Weights of a small mixture-of-experts language model, trained from scratch on English Wikipedia.
Training: a variant of Adam for the experts, 367M tokens, 3185 steps.
Below are experts of layer 9 (counted from 0) of a mixture-of-experts language model. Rows are named router (the router's row for the expert) and show model dimensions 0-95. Each number is 50 + 12 x the weight over its row's rms, rounded and kept within 0 to 99.
Before each expert's rows: a language model's description of what the expert responds to. This comes from a sample of Wikipedia text that the model never trained on.

# expert 9
Description: Tables, dates, abbreviations. Line breaks and pipes in tables, month names in dates, capital-letter abbreviation pieces, and coordinate symbols, such as March, July, USA, °.
router:35 34 39 41 57 59 43 62 50 78 53 50 61 33 37 48 47 60 42 47 50 41 35 57 70 20 49 42 47 66 47 33 42 55 36 51 44 67 55 43 47 52 49 55 50 25 51 53 42 69 68 59 54 51 46 48 64 54 59 66 57 37 74 74 57 56 40 34 64 47 54 52 27 75 39 56 35 46 46 50 45 45 44 45 61 80 48 25 65 48 41 53 63 46 68 60

# expert 18
Description: Foreign name letters. Letters and accented characters inside non-English names, such as í, ü, ø, ñ, z, j, kh in Dar-í-o, Chak-raborty.
router:39 33 52 51 60 72 50 67 61 65 57 72 58 26 34 46 46 52 45 61 50 53 36 51 59 39 46 40 55 64 57 52 46 51 49 50 47 55 33 38 51 52 58 37 35 26 57 63 61 64 58 52 27 34 47 37 58 64 60 46 53 37 53 37 49 56 59 54 68 64 64 61 34 57 36 58 30 62 50 42 20 59 49 47 65 47 38 24 43 66 39 66 76 67 56 55

# expert 1
Description: Capitalized name openings. First piece of proper names and place names, usually capitalized, such as Miss(ouri), B(otswana), Sa(itama), Al, South.
router:52 36 53 54 59 47 44 67 52 65 36 57 43 55 59 50 55 42 48 60 69 45 37 42 38 27 30 38 67 50 51 41 41 40 42 58 57 55 41 46 44 57 41 40 33 15 59 62 59 71 55 58 41 37 46 43 63 67 57 39 46 46 58 62 48 52 68 40 71 78 51 64 36 46 39 54 40 38 50 15 23 49 51 44 54 62 44 31 39 44 37 65 63 49 51 64

# expert 12
Description: Name and place endings. Later pieces of personal and place names, such as Ry-an, Pennsylvan-ia, -son, -ford, and first names John, David.
router:45 51 49 51 83 62 55 72 76 76 38 48 57 32 35 51 55 37 44 38 53 37 28 39 55 39 46 38 57 55 47 48 53 59 39 52 47 41 38 45 36 61 50 47 30 22 50 63 45 59 63 68 44 34 51 38 63 60 56 37 54 31 60 50 41 40 50 39 62 47 54 67 45 45 38 64 30 54 39 37 35 41 47 43 60 67 45 30 47 51 39 59 71 70 57 61

# expert 11
Description: Mid-word stems, table rules. Middle pieces of Latinate words like ele(v)ated, inter(medi)ate, al(leg)ed, plus table separator rows and line breaks after titles.
router:31 30 50 39 46 48 67 55 49 62 58 40 49 59 46 51 59 51 42 33 50 48 32 53 53 34 50 59 47 53 57 47 39 67 42 32 35 55 40 32 40 62 45 38 44 47 54 63 73 53 44 72 34 35 59 56 59 62 45 42 49 36 59 64 39 44 82 39 69 60 45 67 70 50 54 55 42 55 43 36 32 41 45 32 49 66 21 29 36 65 36 73 51 55 47 38

# expert 21
Description: Word-final endings in taxonomy. Final pieces of Latin species and taxon names and other word endings, such as aqu(ae), Pancrustace(a), nigresc(ens), plus question marks.
router:48 41 24 41 62 50 52 85 78 76 47 57 49 44 39 45 47 47 53 54 52 41 40 43 79 37 22 52 67 55 51 49 60 80 39 37 44 52 41 38 36 52 52 47 51 42 58 56 64 53 58 61 35 51 46 40 58 81 59 45 48 37 61 49 40 56 53 47 54 59 58 65 34 56 43 54 44 57 51 46 28 57 47 34 51 64 40 47 50 54 64 54 71 61 64 65

# expert 20
Description: Numbers opening table cells. First digit or number token after a space, pipe or colon, such as 1, 6, (201, in tables, scores and infobox values.
router:39 20 16 49 57 40 55 59 51 69 45 44 63 33 52 38 52 35 34 46 48 50 38 41 65 33 39 42 66 56 76 46 45 51 48 46 42 53 48 13 41 60 38 42 38 38 62 67 54 43 58 53 52 50 41 36 73 57 40 53 56 46 70 51 31 54 54 43 70 68 43 62 58 45 27 53 36 48 42 63 35 55 46 50 40 77 54 46 52 53 55 59 57 56 48 56

# expert 3
Description: Latinate prefix openings. Word-initial pieces that are often Latinate prefixes such as re, pre, per, en, ex, ad, plus name starts like Mar, Soc(orro).
router:51 27 51 52 49 53 47 63 38 69 61 46 50 38 48 49 50 45 44 54 78 34 41 45 61 36 24 33 62 43 75 39 40 65 49 36 51 55 39 47 47 54 52 49 20 29 54 62 61 53 69 60 52 40 62 37 67 55 58 51 64 30 56 46 34 37 66 23 59 46 57 70 34 59 50 52 44 51 53 45 39 51 48 39 50 63 50 38 72 72 63 55 69 49 37 56

# expert 16
Description: Word-starting stems, line breaks. Line breaks before headings and opening word pieces like dis, cont, ext, un, com that continue into -ion, -ed.
router:39 27 58 41 48 56 42 71 40 64 49 29 64 55 47 28 19 45 31 38 41 44 47 61 71 35 27 57 57 69 35 44 60 72 56 50 37 53 34 60 48 59 33 46 57 50 62 58 49 43 61 51 38 33 51 43 55 59 64 47 40 39 53 59 51 33 65 47 70 54 58 67 31 43 45 58 34 59 55 50 25 51 61 40 73 65 33 53 48 46 50 58 62 54 50 51

# expert 15
Description: Auxiliaries and copulas. Forms of be and other auxiliaries after a subject in narrative sentences, such as was, is, were, would, been, can.
router:51 36 44 53 70 37 53 52 52 63 53 34 70 46 28 39 44 26 67 52 59 48 26 39 54 27 47 46 61 59 48 49 53 56 41 49 28 50 35 24 39 68 48 47 48 36 69 60 63 64 43 37 33 37 68 57 64 45 69 47 57 36 53 62 31 49 59 33 51 61 60 57 45 74 46 58 26 46 31 45 41 57 47 44 50 54 52 51 45 61 46 64 51 75 66 49

# expert 17
Description: Verb-initial consonant pieces. Lowercase opening consonant pieces of verbs and other words after to, and, was, such as fl(owed), canc(elled), demon(str)ate.
router:38 20 58 47 52 34 55 62 47 56 36 49 62 54 19 50 31 37 42 35 64 36 39 46 64 39 46 35 58 70 64 45 33 72 49 52 37 45 37 31 61 55 46 45 49 36 54 65 70 69 59 48 40 52 38 39 46 48 61 38 54 47 64 44 45 64 48 44 65 44 56 60 70 50 54 69 39 47 46 29 34 68 42 42 55 50 47 40 49 37 32 49 69 68 66 58

# expert 22
Description: Table and field separators. Pipe separators in wiki tables, plus colons, semicolons, equals signs and heading markers in infoboxes and lists.
router:26 33 28 46 56 39 59 69 76 64 51 69 56 31 33 43 45 48 39 55 51 28 39 49 50 21 40 33 55 47 57 34 56 57 47 38 32 32 40 44 54 51 37 40 66 30 47 54 56 52 63 45 49 40 46 39 50 59 50 31 39 42 61 64 54 54 69 40 63 56 46 64 36 70 54 43 45 46 52 57 44 66 59 49 52 71 32 44 45 67 34 64 47 54 61 70

# expert 0
Description: Word-initial capitals, year stems. Word-initial fragments like N, R, K, v and year stems 197, 201, 202, plus words like all, part, se(ed).
router:49 31 46 26 60 43 57 61 54 50 56 54 60 47 46 23 54 30 39 52 58 42 43 35 54 28 42 42 42 76 58 48 47 64 55 46 41 61 49 47 41 55 44 37 36 35 61 48 65 51 73 59 43 31 51 42 59 55 38 54 41 37 77 64 57 34 61 52 71 56 52 85 55 61 38 55 43 48 35 31 33 55 46 69 37 47 30 46 43 64 59 40 52 54 54 68

# expert 14
Description: Nouns in sports, politics. Whole nouns or noun endings on sports, elections and awards, such as Championship, title, game, election, chart, plural -s.
router:26 36 51 34 62 49 42 74 57 69 48 39 54 43 37 54 41 59 51 49 40 26 56 51 36 29 42 62 47 55 50 49 52 70 58 35 39 56 32 38 43 50 33 62 36 37 53 71 65 74 58 54 43 50 46 50 56 58 57 57 59 51 81 64 48 18 47 32 59 58 53 70 34 41 42 52 37 45 38 47 30 47 59 49 60 65 39 41 52 67 38 52 45 57 50 67

# expert 2
Description: Mid-word stems before suffixes. Middle pieces of common words right before endings like -er, -ed, -ing, as in volun-te-er, manag-er, develop.
router:33 40 54 49 54 60 66 50 51 62 52 43 52 52 35 43 30 42 38 50 61 49 43 46 62 32 49 44 45 52 60 49 49 72 51 34 46 41 43 57 22 49 41 30 46 27 49 56 52 73 68 47 38 49 24 47 66 79 56 62 59 35 57 63 48 47 53 43 57 55 62 69 49 38 53 81 47 44 35 48 50 56 56 40 58 59 42 37 39 50 50 81 82 59 56 54

# expert 13
Description: Adjective suffixes, modifiers. Adjective-forming suffixes and common modifiers, such as Architect(ural), Cult(ural), Roman(ian), plus and, his, new, local, American.
router:34 35 53 34 67 47 39 55 64 54 55 39 47 39 34 48 55 41 42 46 59 46 43 34 70 28 39 70 56 43 67 47 70 55 28 51 36 46 31 28 48 44 66 48 32 28 65 56 63 53 49 49 35 26 56 47 46 48 71 62 30 49 56 60 33 45 57 29 71 46 52 61 42 51 46 59 46 31 45 41 35 31 65 43 57 63 49 40 45 44 45 66 65 60 50 64

# expert 7
Description: Noun endings and nouns. Noun suffixes and whole common nouns finishing a noun phrase before of or punctuation, such as -ation, -ity, University, residence, wife.
router:42 40 29 21 64 53 39 59 67 73 53 26 43 41 26 54 32 47 39 51 48 39 41 36 48 34 32 43 61 60 41 47 53 61 36 38 40 52 46 38 41 55 44 46 45 36 54 53 48 65 52 55 53 42 49 45 63 46 66 52 64 33 56 57 37 41 52 44 68 66 48 73 42 47 42 71 37 52 46 37 40 39 59 32 60 48 14 35 48 46 54 42 56 72 66 42

# expert 23
Description: List and sentence boundaries. Line-initial list dashes, table pipes, heading marks and sentence-final periods in infoboxes and lists, such as - Allegiance, title., ===.
router:33 24 26 47 66 53 63 47 74 53 47 61 57 53 44 47 38 45 22 36 58 32 25 42 47 39 42 31 66 64 64 42 47 75 39 48 35 43 50 48 41 52 32 46 35 49 57 50 62 74 55 60 59 40 48 47 59 53 67 48 44 54 45 57 20 40 46 44 63 55 66 55 47 56 39 55 33 41 51 30 30 29 55 48 46 53 44 45 37 37 52 43 49 59 62 64

# expert 4
Description: Units and numeric digits. Units and figures after numbers in infoboxes and tables, such as km, ft, kg, %, million, and trailing digits of numbers.
router:49 25 31 49 68 64 44 59 77 63 61 52 58 52 45 66 40 51 46 57 46 52 40 54 67 26 40 51 49 61 47 40 57 77 43 31 39 46 52 28 52 52 25 51 44 28 49 49 47 62 55 58 37 41 55 45 56 65 48 50 73 50 45 67 14 35 57 38 73 48 44 61 33 44 28 35 43 47 48 55 38 64 58 48 61 62 49 51 50 60 41 51 61 55 58 62

# expert 10
Description: Articles and determiners. Determiners starting a noun phrase, chiefly the, a, The, his, its, after prepositions like of, in, from.
router:47 38 46 20 65 35 56 64 66 79 44 45 51 49 45 48 42 51 43 50 57 29 40 49 50 41 37 33 51 66 69 52 59 62 46 38 42 48 55 23 24 55 40 45 50 37 50 61 64 61 47 60 26 41 56 34 50 57 47 42 38 32 42 62 40 39 59 41 53 59 53 51 44 63 31 63 40 59 54 31 31 45 60 48 65 80 64 37 49 49 57 54 60 61 62 68

# expert 19
Description: Hyphens and symbols. Hyphens in compounds, quotes, dashes, primes and slashes, plus pieces in math, non-Latin scripts and foreign names, such as post-mortem, bolt-action.
router:35 37 41 36 45 56 54 72 59 62 53 62 51 40 39 41 48 58 22 45 48 30 41 52 46 27 38 47 51 64 50 37 46 59 36 52 49 63 46 38 37 46 57 39 30 37 57 82 69 60 48 40 44 43 56 48 67 52 57 53 73 35 56 58 31 65 61 45 55 53 39 68 38 63 46 63 41 62 41 47 27 60 41 37 79 55 29 48 37 56 48 47 59 44 56 69

# expert 5
Description: Single-letter word starts. Single-letter or short first pieces of words, often capitals in headings or names, such as G(eomagnet), P(opulation), c, f, T(odd).
router:54 19 41 47 42 51 52 56 40 61 57 40 54 43 50 49 54 46 34 45 54 31 39 54 66 31 45 34 62 59 59 55 53 70 35 53 48 55 50 18 35 64 46 52 44 31 46 65 71 77 60 50 41 37 59 48 62 66 45 41 43 32 51 51 38 35 57 54 69 60 54 40 37 64 42 56 44 68 32 60 43 56 73 48 62 43 23 43 58 34 50 68 58 64 57 50